config.yaml
n_experts: 32
experts_per_token: 1
d_shared_expert: 0
moe_layers: [0, 1, 2, 3, 4, 5, 6, 7, 8, 9, 10, 11, 12, 13, 14, 15, 16]
router_score: "softmax"
normalize_top_k: false
routed_scale: 1.0
balance_bias: false
lr_router: 0.000749
norm_eps: 1e-06
seq_len: 1024
steps: 4043
Below are experts of layer 13 (counted from 0) of a mixture-of-experts language model. Rows are named router (the router's row for the expert) and show model dimensions 64-127. Each number is 128 + 24 x the weight over its row's rms, rounded and kept within 0 to 255. Numbers have three digits each.
Before each expert's rows: a language model's description of what the expert responds to. This comes from a sample of Wikipedia text that the model never trained on.

# expert 23
The article an before nouns, plus direction and region words opening place names, such as South Africa, North Carolina, West, Central, New Jersey.
router:111117132160107112148080127098163143122100112114143156159072123162119105104137096076159121137122181131118143120093114119108121086136118147110116161166171148117107115124117129123130100148083121

# expert 0
Opening pieces of place, team and club names, mostly in sports season and league text, such as Mil(waukee), Ch-el(sea), Wiscons(in).
router:161166124146168119103110119134101079115118133150113127119147142106157094131129119141143121155112136160090119124106143158124190122131118127133132095142126132156124150151139109087169195119157149

# expert 27
Opening pieces of lowercase words, often in quoted reviews or descriptive prose, such as vis(uals), un(rest), exhib(ition), surv, prof.
router:125115146123112162113110130137154133138109120174105121147189103092146092134139118085170099114155106124148156142049149111092143093114103143139092125135134121129114106127141142161132148082133161

# expert 18
Commas, pipes, semicolons, dashes and "by" separating items in name lists, credits and tables, plus country codes like USA, GBR.
router:126143091138091171112126121105142122124176148108105127128133129145140110144112104130114116121124077143171169150140130100134121151090107133100136149105149108153149089099105162119102166117158093

# expert 30
Sentence-ending periods, paragraph breaks and == heading markers in article prose, usually before The, In, He.
router:137116157111105121171126143170125135117155135098124137111091111146143160101138131127079109094124111162138151176135132125146102119123131116149145091084135115143138108142130095102088113080168101

# expert 25
Number pieces, especially year starts like 200, 199 and goal minutes in match reports, such as Santi 30', 85'.
router:143111095125100130108154128120132093109107106146164115090109136168130110107135150091121132156134080106106149145108091146111137093091100118118177148185165136098116150136137103123119108143176093

# expert 7
Accented vowel pieces and possessive apostrophes inside names and words, such as Jesús, Luís, Claës, Smithsonian's, Arjun's.
router:134075089139149191103159162158144106136154127133124095126141134139119181138150138157125154130132070112177134100111115153141144110131125127081146128145112105094134154143143128160138150135105139

# expert 1
Pipe characters separating cells in wiki tables of results, sports statistics, elections and asteroid lists, plus semicolons and slashes between items.
router:094153124114135124111142111082130150100132109101125104137132126119155123132115152172099160100130109139139119109146091136119143166109119158095121167164125176141126089137153167142147189135111099

# expert 31
Linking verbs and auxiliaries after a subject, such as was, is, became, has, been, and as in "used as".
router:123100109138127123146120140097115088129143122123145133152123140137152099136097097104151076142143141098129066108108106113086143136155144107153179084149105124175129087151151109113139157144129152

# expert 20
Middle and root pieces of technical words in biology, medicine and chemistry, such as hydroph-ob-ic, p-el-vic, mus-cul-ar, electr, neur, prote.
router:130119091124128155167107169165121164133136099115151124099128165122163092134111140100112165120118093090119132114173134125136106199185118108172094129131110107121108153136115110116105173087161137

# expert 3
Word stems awaiting endings like -er, -ers, -ment, often after "the" or "were", such as comm, employ, passeng, de(ad), appoint.
router:111126128091098142116153123107103153101108144172151129123125116097138165106148168152158128154123177114086114146154135081160135116149112127130114102132124133175131086113138123124141122137181139

# expert 9
Given names and surname fragments of people, often after Mc or a first name, such as Matt, Steve, Mey-r-ick, Jen-kins.
router:174171128090126099125147152106139146108104136087071150165115165131143143119113083134186146127142104105110144143149108161136143121159158103103060145121061119130145128154126124111091136137103124

# expert 22
Opening pieces of Latinate words such as dis, cont, contr, projec, instr, ex, as in dispersal, disapproves, pattern.
router:128149126142117120142104157107109141180121122151116162133112128118140128117124146122170105120171168154078105086154148117120139152104147154146132084122171137119097100123108117136104089157162117

# expert 15
Complete nouns and past-tense verbs in biographical prose, right before in, of or for, such as graduated, died, located, degree, appearance.
router:099136152137093140102100143100112125138152121147156153157181113128130149175138128104086112141101173175113111138132146115159076117136186120121146096070131086146131111084138120121125128131113121

# expert 8
Clause-opening subjects, relative pronouns and modals before a verb in running prose, such as they, which, would, could, to, and.
router:115111095093130104137064127140130132140169149107131158143134115129108156170139101178057126109140132132124092111107086128154120126133125107125110089128103112107149098147081156156134105099120144